config.toml
n_experts = 16
router_score = "sigmoid"
balance_bias = false
router_bias = true
n_kv_head = 4
head_dim = 128
tie_embeddings = false
init = "trunc"
init_std_down = 0.0
optimizer = "soap_variant"
weight_decay = 0.16
grad_clip = 1.0
final_lr_fraction = 0.0
seq_len = 1024
Below are experts of layer 2 (counted from 0) of a mixture-of-experts language model. Rows are named router (the router's row for the expert), up (a neuron's input weights, with its number), down (a neuron's output weights, with its number) and show model dimensions 320-383. Each number is 500 + 40 x the weight over its row's rms, rounded and kept within 0 to 999. Numbers have three digits each.
After each expert's rows: "raises" lists some tokens whose logits its average output raises strongly, later layers aside. This comes from a sample of Wikipedia text that the model never trained on.

# expert 5
router:525448487530475438532404465503433527539509490524462576510515519471420455449487596468518477485488509570519496526553586469508483519425498426462530535510440497525472524527488473489545518450567467
up0:481538556428539513523472522504476457483499489525578474524429498504441458518422504436519543478487532508498493495539462484487509532483460412445500498502506527486508607477477533477421490454548477
down0:505493457545484531478533449502471530517544509427444469505504478488526460490536627511534398506432446480519568520488537557471537542520477465555529503490473457508501457442497479508537493475581517
up1:500535460494460507494458470488478541415505541531556496509510507402418479498531545488506561499534521479483525433501474495551469514454471510470507530432444457507495514447505442474525488499535484
down1:531562449502442481502507500466527440515426560501459542539511589524543516481486516470484485485536503571537473584512514521488442482487583461551481492522483564499500454480531533520483461439460542
up2:520498466434532536477469532531463500519468522501489483562523496490439440519491444520523532551531476463573554518582503534477526502478424482484541474529469486542454492451473554578514582522477464
down2:470427508545518458585507511489483467483473476500492530443420520557499526539530534547469496452465511573477452472497521519520489509468568510519513504502554444432531447553441406441462372423514543
up3:552532505492600485509445530570510563474483421487553540574521439447451563501456518490497512499532508504483401483530500473459473497515493511496537425468472484501490500525488445540489529491519468
down3:452531517542430461518480508504534511601489488503457473474508486527514520538561530514549476494465525494507574456464511515536484532434430468549488529596589544479436410502497543479546450503466460
up4:459524441521409538527445515542542470488499468533486547529504448493547510458500533512528539465491492479490497509542466495577536549470525435468466527463492489516502538575538527496586486520489511
down4:510503477456558452504508498468468472523582555439515519456511569494452471515498469561472540516503497484460540523450567450469544422549558514526500367408479501497481512515517471483458553561490510
up5:503500481492544486507526524590504505470466534543452430502510427513446522514529438504474567482556515442507504501453413494487521525505512519550444496544489414491480523462447561467511480506497524
down5:440510550439449467489526504522528447494496514564474536470472464527560433550515487536530544523479455510548426498511466466528504484525498502465520484487485526480569479505487512503537475443535556
up6:555424585523481452577490439626520538470446484518534551536561500511500539544596436523470578569555556446468489440525468496467469507523600490442485517535525456538497512513521546484476524530440480
down6:426492496465497454532494497489492454437444485555430439490487559487605425513478498484535467448435450581562462541443473469547506518461489537485529523485522535489502492531450601496488534500490506
raises: " and", "-", ".", ","

# expert 10
router:491477493487457495532416484517446484553482465512469585513534492490423470482499562474540516518489500549526488513544550455478481562420475435413528491510482457496504568525485472466528521460548425
up0:497510486488518543509469539483481505502499482484457520481502517542488452462462475498506529529437537485529465475441495546543522495508513477522514499498497543596533505533521459491546532513475422
down0:536526581548552496482539521564603488480488531591516501460463432478467514544532510439470551416516431486473480567516469539477514446544502552482495477518555489421579494458434505531441378499503550
up1:512498530511455517481573477487451485461455558500509506390519505501471529565463483557477515486539502446474478441481484602526479514471521527549496501532439441501466598457459536592527495485469481
down1:514449481462574521554507435517551501494561485507497462510471433508526569480499478459459487530540475516597515502612478464515551450497486494494466443433540507445501486470568520457448561522493539
up2:421419499479454511532475541501491489486493481548507468543507463428456457459495437588525518532466466569523501496517541579516453510479572477516452517550489403521586551422483456507518467460500497
down2:499498495498551435522510445503481467531513486413512486518535485543518449403504515449524460462540522572414465532457519450523560486552447473494574417494473518578485538496493550525502501481496528
up3:554471452482501546459434429468492473500513480558577551501531524553545509521472503537540491484554428501524535430515518471448587487439495465485560555519461477486533488503564500469475496506567512
down3:540496483513467486517524565549537503514483522557436521524476439508480527531545493542496510464532498487503482560479514539495536469508489521509487446482573540478472512466465538502507523453538489
up4:512467456532487543521504491540531510507516527525469492539563475412443491514493535406454550415591485456434451579526503515563523500501484491527475450449544476501444559533522575499476540520483450
down4:542536474459416465533563532481389456477516499509466539514500463566553497444539549450523426486481483512467497477502513463524472507479639581427412515552443470456514536485469484547514500537477543
up5:472498489596461530564425521524534512483461584501563569502545501511527505522559506499558487410451548556522557482496486504450513519457463469470450538539544498460530515507472505452585506472522508
down5:537497527487541461438540418455503428522516449453532485497490555476463514495527559487550539554476543459497448461545485491489510503481495459501575486485475491545498508515448494556494489502448471
up6:552466566475480476554447457487448445515527524477481455535528521508492490492548450454548508446487515569499504560478462415548528478449467464427470496479477499508507499488532507506536446488508480
down6:465509478508562441505532558491452526481525493560489527525549508523466424508473550505437491500527588505497511432513481541467558572493504515502460592448523502488576491527500519450482549503535530
raises: " and", "-", ",", " in", " "

# expert 6
router:453488515482458470549400497530425550479492486568438525581501490455413479478478566488590488464473558555514471520569515460501548548470492404399494527509445507565545486523454498479465510507544492
up0:469546489480485487448509474469466535514543568541478510491490490509559508437543452437452516511559605515526488487532523518401412457505473455490487531436495511483448362533601511494506445519518504
down0:527457540495517458550516455525548421503539543502508496495503482532543497493458493561525415546499526463488598591537513474613450489479518496416602552471506481504499538452422443554472554489512492
up1:514504445494568425467522422501526452538481486523456545499537470516500464522520499523520511505519498470526450452579414516524465485508591553484525538521477508446501485452482489456507539489474468
down1:469482503545482530457551494527443509472504415458483578480560549416467546527530494471493477425529481508394520495475541488439542555515479552459505480475475493535528535493519521530489502560511522
up2:446513484456466563448523440447561466443451565557505491477544471565473511558476554494531516512535476494498548545514525538542544535515541540508552519441521510452482615540498485488588511487502480
down2:573439506488417519490465491477495528505464493503511447420535496507533502502464549529527500523479487514547563519544565577497554427584568498497531573500403475461463612548551488520537516522472515
up3:517498508499500504521484470475481528401563525534490421447415486477481471553567533486489384471446539514597460540500480426496534492587469444519512474501545500417456535539455501507548587501465586
down3:498566499553491536509553594558498471551516479459489534502600580448582487482472562513439522536535538512456492441433569533503429486426527561500517482494498514556565486444543504514460441481522449
up4:427469491480466499470422499512551524491526535493481561478496424495461504487550486490433504483518562506435565503507503486480453453549471522543480476503479501456493468462545514556515588543499446
down4:538500497524509493501561488464460436447491436478559465567481562448452571499483524529472436531485487513561444506451525520520462536508512535474497437469477484477493502497484544441547464506425582
up5:504515478377528482481510531467517477518476495562472500436522531514515504508528543549428524441503530551518467572501570550521540527496457482482565562462445556438471458519522536454508495516490429
down5:457479516386507478420508442441530474475510542434504566407550513566527528521495515519501515487507525476527435470497524521516511542534495473554546547444434508477564445484471574499520545454439470
up6:546575461460518536534497537525475502532516486548570499505544509496524522474486502523534472491553498549589534515495461566499476424457595475457562456497461448505505572559461474488548454521560470
down6:590525525572495452541527484484463562568581477536519518512510456505525507496537521488595540474493478520538483500448555501548582494462583532464535449543452450557490521452499457507553494522521587
raises: "1", "2", "3", "-"

# expert 2
router:492557465460522482545441475536434523526538438578497579538488438492417517440503532499495528487558546546572414485531561464509504539485468409441448522528567480474516583540457473449546453509552415
up0:555523503518486558372537446527498518521553558489476500491518495522529508503486525578538443463501529490537515575554441534454470469512536439496462424469432424475422444546488558543493496480499484
down0:469497481457495502599457605447477475418430419520559512497496500503474490476574440454438557500461447507427507463523601470566540542548535546505530518512575508578524537439540426489509540538468526
up1:518424520527591609520469474467473602505516535512500463514480430476541510535518554525448466533506505520507467509506574516464521492484503518499526489451513405490425485486472463507515501458533531
down1:485553450443460529478456541540531397522441496442474396470504471520436457546494519487514410465440539503468451541486479470531573492472456570481493493486541500548501512396470490558498511492442566
up2:550437553529495499461549443510401461523451493567513491560510556457553449480539457522500490470554540504502483510457512476558526522560569471486498498461533501479493457462526525513522475595521514
down2:466505523501529484596449554536537498491584472434433439507507473480429471544473548497464502537456470520442488505531499517480494504458479488505473476567459439506481563531436516466462527442409518
up3:522596492553492504520492548526525515553471488491506474490497510561492481446495529459500480475545527491546508509489418513476474516507456482594494475543512577521518441573485587516498581547493452
down3:517457523517507491449489507505546475455520495494487475438522445488522535502469485515495499519507547511483493529523538512529492393521528572503512483425437486420535508483542532510479428518514547
up4:508581469503502558487491554452472528495495509514516467465546484479496519506477450578463454444528487481458477518486541411593626467516492498438596500495483490525482465537565543519479423543472513
down4:476492525499535430540540481537470441551553456489500580500514491475506458508545598441524549533491501536500513545425498529513448484498486493584514502505526556502493556469413450493443575532568472
up5:450462460451476528508470452511475489467484523471485551443480526489590443561541477468479516500465465523503553518537517517472510567533453514482488528473468546526638596477499477494420449441454419
down5:537496482518497549499573549517446460506507474489502529562499535491496526489519434530563445499595490441497504470522498535453541496522543531506461455511510522429473491439474394501489501540484568
up6:570451478541476475575448451553453481488433495547503464452491504478442471486493500532558502520501517563525526525533566532455465566424524471406523550504448488534519534518466462493547511475502524
down6:521464483438458509438497488489477484425460567500532489459485573564479509523480483454528497480517547587517498499557544482530508487492446474409523496446412478538473488491525463456551512508532512
raises: " ", " and", "-", " in", ",", " ("

# expert 12
router:537534473506493556569429510496512468545484463538457461514472542513467468464400517547533542458492471578547463508516537527470544528452517466437464472504510524539519543500475474488533514471541492
up0:506442503487529463464469567527490458452502533509506530497461527462487540503521429515494533478468485541464539482527536498532507515529516504580459525471542525552441498476513495448521455464531467
down0:516530454482448507508465510485596484457495457509566452505524500448495538486516445489476506490503540462508528493534463419553459516503578555515512439555537561531464509550546497499501539534468480
up1:504498550533396537516498517543541475529496453468502477499536523463524504508469493527495527502441482486431544514474467512525487559405483519504508527526557477508486546461465417468485497493486585
down1:398445542460490520510428552484408596448470611522558532515519475493490534524510423451513489466512531495545523461494518474528501445566518468501474484506521417444509468530486504550456499515541385
up2:496471495470448449456515477486474493429524490533479465495527562484498525462464539522483513520552510501493507553454459454590496425459459495558533474466497535493494548460468575518541514533498536
down2:565540537533557495506581557540459520521464473485449490464472454445434464559550522583504466428508524446465486458493521575490573510530513507502444606496545425495534492500481476532506507554521518
up3:538492485475547613460487474462484486548484577550515500513490560503514503529475478434513491438448549448501487454516561442407511529519545461464556496495553464488463497485541532561460558517454560
down3:477548582499493418539522556485583496539582500474464507523515523515541484495551493567546476511503514460461528597418487496611466512553532492578468501480473463468457590496439470543503469540471448
up4:517527543458411467453462478578480469530533450548488460556450448502449474437534533470501503491515445551476474453479531506564523546504485526497496462508515495597518523474492477453484510570537575
down4:407461501490561558529512410519501533416560525523494513500447498524511564567557504510481544464423536430544525514500452469517536510494443468491497497434492503471525443535477481505565485462577567
up5:450488413515464532503572511523504490430482457517545459541504546458511561565546489552456489494497530519493511530496423494446499530605471511588459469506452532541464545498410541463492529498480564
down5:469486576504464528571471480514503523553562472508379532421469463473479445497501576409438552562545485495484508519453536529481562423501471469459550514517480530530557518550520464552464516483500402
up6:554562543487532442452570541521542472506493512505548488505483563546478537471497466535486496590478497549539489531503489475554440507583543512466530500445501523525520494458489506448486472505537507
down6:480442435472463494513420568537448513483520451487430505477488491573482464587484520503509516522466533513472540519415503543437497521409526542497456462495507504501569453522463599479517427496532452
raises: "-", " ", "2", "1", ".", " and"

# expert 1
router:457497469520453521582457502513390481497487429528525548463490473473438448417512580471520521504522503535501442494525536418459502524431470416432488517492480500473498522528448511507530518471533466
up0:501433532510487464393476492470573486529550465449533531535518488493473489472470464466454459505535511544514515434455488507475379507459474554518566528555518494436547457492487497596445510543478483
down0:557487534512492517578569484570484488442470507550522496485464468509503504552581509567505586446499515494488504504480536521464568473471522494506449488509517534515443521489512536454563470482511505
up1:512480539496576518514481508587438501532543479464517469478496495500481523500525546535531471527463541490543520473476560497486546445512527513509371565450533493499541456483468505506506517483489533
down1:448539477490402488577544491447541491496444492519505528531524471521535508502463482471483520471489423475479427536498466521450492558487488508521580424541428505502423578517548502474482489552486481
up2:477573528488529566502524510377507503543541397490474463472474473539514514511510528477495558532503561428518484450486527479465514494439435532475530458556520528491542477471421507481493511543477487
down2:528499603525513491482502473572468503482499575557459473515522477462501512535453490512563438483469541560444567432503452534475466487552522425504427534520491409460504488522568515520505474531464515
up3:473509529511518471481536491374514503464460458529453487604455533467532443550477445537484467550472466489543459466441521514568513522487509497549515505502498496534569583491407492490562530517488505
down3:494448497531497558479499493589486464584511534561485512433525540511434523522541482526478508581502524572570488556495519509523508566522513483526423522481481506524485496499589472437471403509507530
up4:490559483509497512497489523571476573562431508480488500561504466480525555468546516536468469411497382475453591516577573539443483481570551536489436475527427524488586546585507462529560553497469505
down4:485481463478481488475521484430521458478530437513438462439495556536513422543510489475506488565488599501536386527468423494547551506435504500542532488488516446519480497453489525505426462470513494
up5:492514456455521527472378504454508520476486549537461497514535453436459462558429475488520534511445479536552548519546559541600460512459501512478554549474537541513518499524555461477450508499494419
down5:576470503516472458445426520529474440491567521492522512504538515532474509510474498474547578477436527485474512509509576424425484376456518518608517542476480434601466527520497492464504578481497487
up6:495478476535566487481528491533474535467516538526525477541462443507470539583454565474508508536572482501512508494455494520418467557508573443554493419537527448548451461521475495578515504555549514
down6:553519494462454503504461428442540510558454472498529572434488561467532491501487462524527509480453498505502529503528527506575465441503448622413522521463490549459451485508540432515428467434460526
raises: "\n", "\n\n", " ", " A", " The", " |"

# expert 8
router:508442431488475480521434488514457488497472495498519554519472511468463481481439597497499492484464496580526485469541587461524513498439480431435511501475489443575470540505565483420535476463536467
up0:601487535429463535533429544512475518492521462540517482560484546499514521493518489571515519446524397471475487492491525494522531520474498462488573535556478480557530503479472487445440501535501480
down0:528490543515522503497494568503497411466551481476456518513468500497468524530528393495529480534486528514509425541495505554522492495581495512504524530510470468500600540490441474557516483520439425
up1:472457430486442476569515450478568513444447596518518410513493471530528469499483491542484456426425559525549535601477489541578524512524467468491453531505542436460491563568509585456499549552542519
down1:537439517471478548514473501510537480470581507556492508431514473533523574495546484521434533525494451457418465571479569451515484414492531499542479489484509435445484506466447498492457510559528455
up2:450472512497500505496474476461464566529537501510539514393469545462514463584451505597454485511468553484536496525481512463566561435545474449426531516519451521537511581574484474468489524542514464
down2:458444500513484498531501614471502469443474401527553525452552618500540504561505500481543470534539514423575514509490445507495585483525526494561548442480430526490525556506476498500427520523496476
up3:470465520462500387533551532518483575526541462475548482483498478412483520509483498491518532485387604554440442460511465546469510549521542495475504479516504494506451529472471529476534512510495509
down3:548505485586543493489474460499481500529433476468409518465533525500522493484531493506520497481513442478556482469467444523503489470482496547560508568525516543476532378502486542483463521466492492
up4:463467513510464393541454562556500480571497439481524517491481516467550520442525444520463457524512594499509496428505477545563529627531509474528522516487437472522499478449480552498530506534467521
down4:491482572486541537494515544445525443442530549525520520365575521501549504556493581554460490457534450486512511466508491551451475471505528473484515533462449521487452525520549469478456569505498515
up5:459491481480470419512495473518492509471467452507506474471518485503535453532570456611474492492482590446508531509477494436533519444501510523496549514480485575529482464529525587477457520512444503
down5:511522441550545559474552481482507468565565533509545438556499481497503537534475541493491455571502464547578515504481535528561436456516471549537549454521518479429537495527471439487454508463501538
up6:558444480505457483463436579521489475563520500481508542510438516506454558534506556359527445465448525533507477386444521571520543492546541502449461510499480444568519511483504497533514489531444493
down6:469481531481513503550459552605444534467571526576456507398514450553467469463502523542500535485506517454533480554493436451531476498465509461546530478469515541499481485582493446453469554545521472
raises: " ", " and", "-", " (", " or", ","

# expert 13
router:502505476513456481525413474522416504540498435533458562508478517452440515449517539485502478528496554556532460488553547422493501514473489446426508520529495485541439495521490461457553507435563451
up0:402512546498506526467472557415475520388485535500559550473490524499473506506420511533488584515507517457527483559512534434516463496436451458393515539517472478555493478512455450461448570440475465
down0:480537553521524480495475468451477571491521529469478480519457490517480542438395525517523497506471479506539522460535503529542500491500513542522545490483494492553500449489522539486489483560512504
up1:440463471488423553549462500469484505427558450533536499515486440483489461503463460433492445463554588502491417479524478437504609524484515456443474431559529470526541563472475479407568537480481501
down1:526455495504519460476515486468414496493516553560542488477460479567534540437529537455474478507502464455524598615470520526491405457540442462554491503455499505479495481494507574518503481457560574
up2:476492447463394504554423463488494517462495488552476532551462526455467432591540595492524482474461514519500531431502510517529493523478534464475463481519422495536467564504483478450487520498523525
down2:537509516552596552489523504523566524484533534531450502473478473527466534504502429524591458492509449550419476566579484440532587526490463507512493493477473468509540459504496523495501553501450492
up3:445491513509520500436465468524467406476442499524501470504473502533470471482489523483520510476507520501545495477454505505514454550486525484558541465450429550538564511524547496435458458506444583
down3:581476517576489523490486523467559583518551502479432517550558399489552495461558544533513464576497433457493462483494501517447497470462444576468506573512558520394446522503442545557516529497494492
up4:428461526478502571511449449494524519445515502549514452472491480571450526544511508456498508472466490477521501531561495496560430503536526522510474492529394480531447546516525451509565493432500553
down4:531529487481505474576511508440465514542480483455500456508459482472464512492503549487539498569524547496581567497501503557491475586513517545440458507437548523463480524461510502506527533479521544
up5:464572520529430475496453433538448542496446573510512503559506461511534454491463548460518562463516479520483544506498515466515507494420545490492537521438441498539556467464497457483536462451492433
down5:557435514508514534501499550499512440518558440505378557457469475490515580512513440519510446424487485572599494478472518442442541472493498461494540439481533434546461519456472527511495521552575510
up6:528463416465539493521461449489475464497561464570555576552530587512508485479583485524471452516467499542483538560485511528524499491501363443417532437455463497516468496473564507485513505512506556
down6:558528571512485543508555550527479497532447578519497432461435464485568502505474516525492501541508448436500498504477508495518567544515470529558521474428506522545596501539484511533498520416475492
raises: "-", " and", " ", " (", " in"

# expert 4
router:472468472495502493487413521515466540529458454504476537528464492478420458468479555504565525515484522547524470485538517433464497521450468430407475514500486466538438513528493438447523528482538447
up0:505497500507507474540475510476474526536510502502521510501502534477483515564484464436513475427411555475407516466491538402489502479502516521429518548529481522537526477464466580527454522492479500
down0:513555477510434476475554478544461453477437456506571486432514498489519452516558446521522491537501463498536421512430467538537526486514506461515543445500521519508491522589468496453479512526459481
up1:501548531537478409496548509536553525497463449458457556489468568478539571541507483433502441528459461527561565469489550432496449496464484519562519499543479509492485487552524478520514523575507553
down1:519446477523542502495476451455454474494648528455528444529531472561518453538471511494471562515499542417427464526488489508484488556433481477478500518444567513537446488521460498514472528501452473
up2:447554473529489476481550432534507479534486484463538489477500472502434545431481509522510539525480506538456488470500537457573560515460502548504437470575527480492516522501513544443505445516526444
down2:473453517550503528563434522522490563506434424502518516495503503478543497543485436500535454526503415535583533559464455520417507476497514477480532555463485480540511432466425484590534427468502560
up3:560555444466528487556538514509533477532527526457521437529512519474522439447510499494470449573461467535498468454626536431462513511508539478468495536564545451559512490430454434489536517508549565
down3:499480520532443463509558476464532499484473500429499438459533503540505471559495488601521553522554547464466505530559439470493481579532481492538528502458473532485531505579538566540489504507444451
up4:478521473478401453524453417518512465536531516439497522541415453507538578590526488503582448511480441443457480513483416479495475520512526479483443462452481511491486436516557516475472546508494565
down4:563556525501528493523594534508521506545517497543462558527555502446447476516421481609502496485581527460591450469484509423573478429455529527519483502516553497471448476476451425487497481528500511
up5:500607494477562494405518592515539575519486494548500477471472607502492448502446524464503465473492477499504552452471471437510452528520487523594440468544525443505511568518600485518487546489484490
down5:480459436555426496476521435523493487574503480450559458538524479484505509550507420520498535498501472458436526483543609596429495479492444450447482513554490482496485495544496518463466413488492461
up6:480442468476480467533477491562495413520439525525513520458497453474483529532584459530562414480485520487433463470501470508469482578473497450465480497473534515528487537516461522453549506509443509
down6:484508560502489523523585536534492457461473446481488474479529573454467476476445452501520502473527447490513502503537490517460492493508498539537430541610509510493503517444549508451456481476522535
raises: " ", " and", " or", "-", " in"

# expert 11
router:498537492475443485509419484525440515517484449497495556524508477470407476481505571497544508501500533571540470461569553465508494531442493443423517504497500474552483546503486463452511532455549452
up0:508578459482444479547447543458451471527432520515490525488501473495479600518492542476465587479500549558524539531534521473553523483416504466493447460478512530522497462502482470504507494597492457
down0:428484439579459518493535635364457479492486498463608478531550489515478522550544482547479470503435516539537524541584493469519485478485543536536530476523520555489501509496488478497495478451475434
up1:501435480481534560497474427568540404523445499458471490541504509466489442528479467502513469460516495448530517437494476442504446555452482507489566486578477520480509545527511451448494536512465469
down1:468525463502515483495539531463461554534508483500534512462518459577445568481479533498539551482503494495449469467510501533412488521524486461459516540417486466544553460539501505482470546528509589
up2:475537479459542577470434462530423548419494504534494472479494489458483484512449526519522559464532526475482454519484533532468538571510588442553515461506484557572515496455530423478551534521494493
down2:517478431603443439459550465538513494487496476438544526497502469536547521533476416540487602494521451529528509427513509481549513482492512487508503522520477579490449583534466526558577500508504518
up3:446546556471502478510543534487468533527519473490575466502403499461522428460520531525512507481551517493473493501583480536451538546508534496415516558482536494430502436497504524550485481509501452
down3:538518502529474478489512589447567424475492528430542497515525506477521581472507511492457505453446482556507574491492499457511480503508498570513543440530554473464507541541498543467490544437529540
up4:494431502604468486458508508558506471438512550459498503414506555484430552503431578460459496527442457522442608500477466554433507529466484488471477504501470472484499557486551528497544542492564520
down4:547477527501538448477428501577544522538466403459453520510503432469625480545523565474490519485497556552541502477475563489509498523488487478539492569459456460491519523428441474524488537498495527
up5:485517536502539496493531478428502462489468533483538524500569537470480445477467528502533551464495510459480462525514550605530462481549486546529513520508436514508500560493503531492506515490483557
down5:523457488482550474523492501558479483497529580557492436501499477478490497560532431500483504498483464502521497561443428494500517521487448511549448472515538536517544530571525438589462462545498502
up6:506556489531518489443440504527520487459480505461508523482461510529492500521527465470507444517543509479472517514467505482531506523483413517549558573500451530507530496491470441517504552496475481
down6:491470505496543494554618477449512518523502529485522420439490494500593453520505545583493518473489488410483505480510475564507550511502465499563419460505548503409438478515523553439519471539558538
raises: " and", "-", " &", "on"

# expert 15
router:506488480491457466542435489501422535554490471527498553512481506481413481441514549470514525548515509536520499501556566485489494539440472446400499520524500469530485540472487456432522514474563461
up0:530491485484465524482597510518501450481521447466560449486484536494560570483444529466438453519518501526479539441526508557469503548466480559514474508543504454457464511487542494438466529455483531
down0:539493515402463502532463455555497618512538512550429488506519452511469465478522437499534499462493481491481509399436546458512545445492506552499508458487507553506537506495450508529466443507522497
up1:485450495533454471435522534503461573528427529501447513493417496517532495489492511545526536520525467528418538564447518511527469513496543512544479468520485462470509473486455522542519448546548579
down1:445561521484521534542490457500577470490581494513519478451594459507517461535501499529510481454480551430550492482460497535489523470479560488488465533503503471470530470566539495412479561442537478
up2:493523508518462479495445458518517515463473518481459488471495478497457492502473507472433495427526454561538550585495613465481541534528473523472486502478484526528489488541517501520575442472535437
down2:512489506530546501560495470509509526526434421605529548581418487417475471535475519501527527489475484475531433490515495555490478513518575438523541460550529506504489474530478508518476462453439509
up3:427514479502507579513530509487515510522421557515519531502528413572523536526495540448464552541475451524572488485463484547527511495475532508529536449434526414472474523540461407456480538557488563
down3:562482441459577479513498491478448498461500472539498455470507546480534448435487482525465494493458557512474473474454488487442521461471493494472482563540520568499513461468503521516477478449431532
up4:547467492413496508507426528541482445532498549526563540529514407433490522485533544493493485492475527531496521521552503425555517524507476453450498479506524456562499527490415489467486495511489481
down4:419530482460458516514489535532500488544462427515494566498492576490510544495509459515495506444533508433498488476558538492496480507526528505496475453490455546512530487457537488526554524466500529
up5:528477429500523491409472510489551508478531525555452490472491588488498464504414460493509449451507460537456497547547596502525432539539519433442502518496478474490437495514489472447473549517500466
down5:447535513532501546530542407458417589494508579438564469480500496490537521511524564550506535515475506501570491452437384509443517539523523461513442503493460490460473534507520554486551519434519473
up6:486490582486488497520485497551451545497481463494492484520504506480495558552565516468525528514546444460472546395458466527521633498532524527540541475504555525549464542469517569526548523547586464
down6:512467434429434525484539504464592490510477486486449499510443547482484443483441490533491471414553493506520454590588483499487456516467538454519470487489530543501516502483528497470483460458456473
raises: "-", " and", " in", " of", " ("

# expert 7
router:467510470486468504533470486465442477498473483541552513414411476480445489459445558455499523522498500564544476512489494483436511493479477456428493503490499469550553519504502435456527513477503432
up0:551518540550501603544474533508457473475531462494481581510486498482518443519459488479539498472433414483602438523484478488500484469504484501476502477458481497435534474504533543491473466527554483
down0:459501488457462450484534534529514489494495516464501472463470462559460545464574513491515563495495540469456534493558572518497503496493500540530520531485533501537506527435556510550460472566415541
up1:539527502489508491482506463450520470432511482522546473502452570487499506543506506491488483422620416499513512510427482478522518492509495533542516447510515453451419457469487457518500519518444546
down1:535494526550492495557574495646448490540462453441501522471554481514517483473541468522430556556448547509483508468496468519510517486518524476560489569535523524528546481498511510483517543512563470
up2:431448402491585453525446554485505489526530496447531571479454445460510415445538471465456579502440479479494460487497455525491440423501470540532547553493528475513461447424465471525469477584421461
down2:464525571564446493499491484526545524482478469530422446524534481534507483540468524520548406559480589551477473483474479404504571504455570467437473466563519456528488545523523498462505418459544517
up3:501544557547383506476526507468527472483532522581509521517520511506499513543428463470531423491470468504497552497546457543434509487440495476439460475467512451513488576556520458490518489496463450
down3:485492513535473512452506491532526474364503572580532493491528560470488493545474440527501469527488520407512541477556486475527449401508518509514548485505521472457472474591539460464490505572477453
up4:436453483447476457570476447480500590465581425548469490469461419480521543498623460542506483500487543464488467456512495498502495468513525509474443438502519473483492490467509509504495477549526492
down4:506517411511525520545544472548525487526512535550534590540530491417528497495525453482478453468554495477555551550460500485458584514542542489502469450435534468501523533513475487504526506469480524
up5:508441426480458496526447469466471565475490500540498529431472518500516515477552501468528517476492566515503526502469458583564573564548581459493468494494519460535462552442463453507564607569488501
down5:445423466493455509563496481493569511429488394554518513432529462446543483504523481464509470468473477546526481518361485534485529419526503507528463492508512464509494516538519530469511454611470557
up6:488512472487531474419522552552474489441572590553546446427527516516504500483502515526496469532445520510605501489487520505511437444461529479465453560485505504447489471455526581497433516463562515
down6:569490564516521497510497472422501532518535511465441510548430475529468471525554483534504560457523532499456517486423462449502532611465470511565494508503501523558573526495508476518555527499477484
raises: " ", " and", ",", "-", ".", " in"

# expert 0
router:522472495515480523522439469509426495516486475513470565505495497491435446520434600476545533538471536555552448514528567477501486552430491430427492535490496473518522564511517436468508514469575476
up0:532452506510444524453470508540531480461525516581529469460493540606542468565489470476434502535506533495558582551545442534562504460485496497582520481460478578522503458446529486526525580466509532
down0:469541484528495507505495475489514519559468540407503483537562510458483536484492524470574462436511524546558526497461462508439453489495564494511520547486503439493430439505495526483494501553445507
up1:507487513477491485515510481573452471456516464487469467547496526511484482532521457428505560540488534474531463477526567513427469461534465464436489552534488493479462484504504515512499499424513466
down1:478572475513501455545522501520462503494475501484510510427505446441486513469478529512470507496497496516532527464491434534505511460527551518549530448531547503474517526492511468527520428551448482
up2:505526503481520432597526554457487512504454522465560473549467475431441545546532521477536564578515528454377484488465450510494571434458572520440576562486513497475511470469516501477459452478498447
down2:520504567535579518424523501483573534551534541489461546438512495463499440413544488521501467473532497546575486491518479450471514543493473468497518543492482502567504481437434537499524518546532476
up3:466476549441475430521485503486463509471517535525476495518519466511419509483504476455544550436467551475481578509546543520553425493497473457452475500464471485466469501556520444571523478565539435
down3:516548493481581539504481538410517507448483496462551528488534524446516444540445485509534493487523557528523459500494464439437546543470463554463568502549493468558462587371480570463445555436492463
up4:497450505474501586454489520499438537503584584535494481557541513482472498506502468578513481542463484462496486564484473535568463434464454508503494454463465560459405496499506457431516441501521438
down4:444570551472418500525511521522517442479475450476509458478486556570488470565455514530521456545522457450509482410449500505464586477528545552492494512564539457484480556488458511541497485447424540
up5:463506473503504558446497454510498439483497510508495546446472478517487513497465482555551491504596575558567556452618462487518498504524575514466501513519557501512489434479612470489453438498506528
down5:470527492492464432529546552523470499506483537501482506576489413532486556538560500467466409517448441493473512555499444489506622487504531512473508432484525524478534569512439510575481535458497465
up6:554483464510515533525463496534484540538498420492509513538523522454504552495502564499491521420520450550449489452471505469451567549451433553483471492501534501460607540450554479491522562432506512
down6:446565438531530511501481531495517508490413485523489499471476508515491517529489481451467505587562537458533508500502454464516464535488453428551557519494451470552506490552470521489454477470516508
raises: " ", "-", " and", "\n"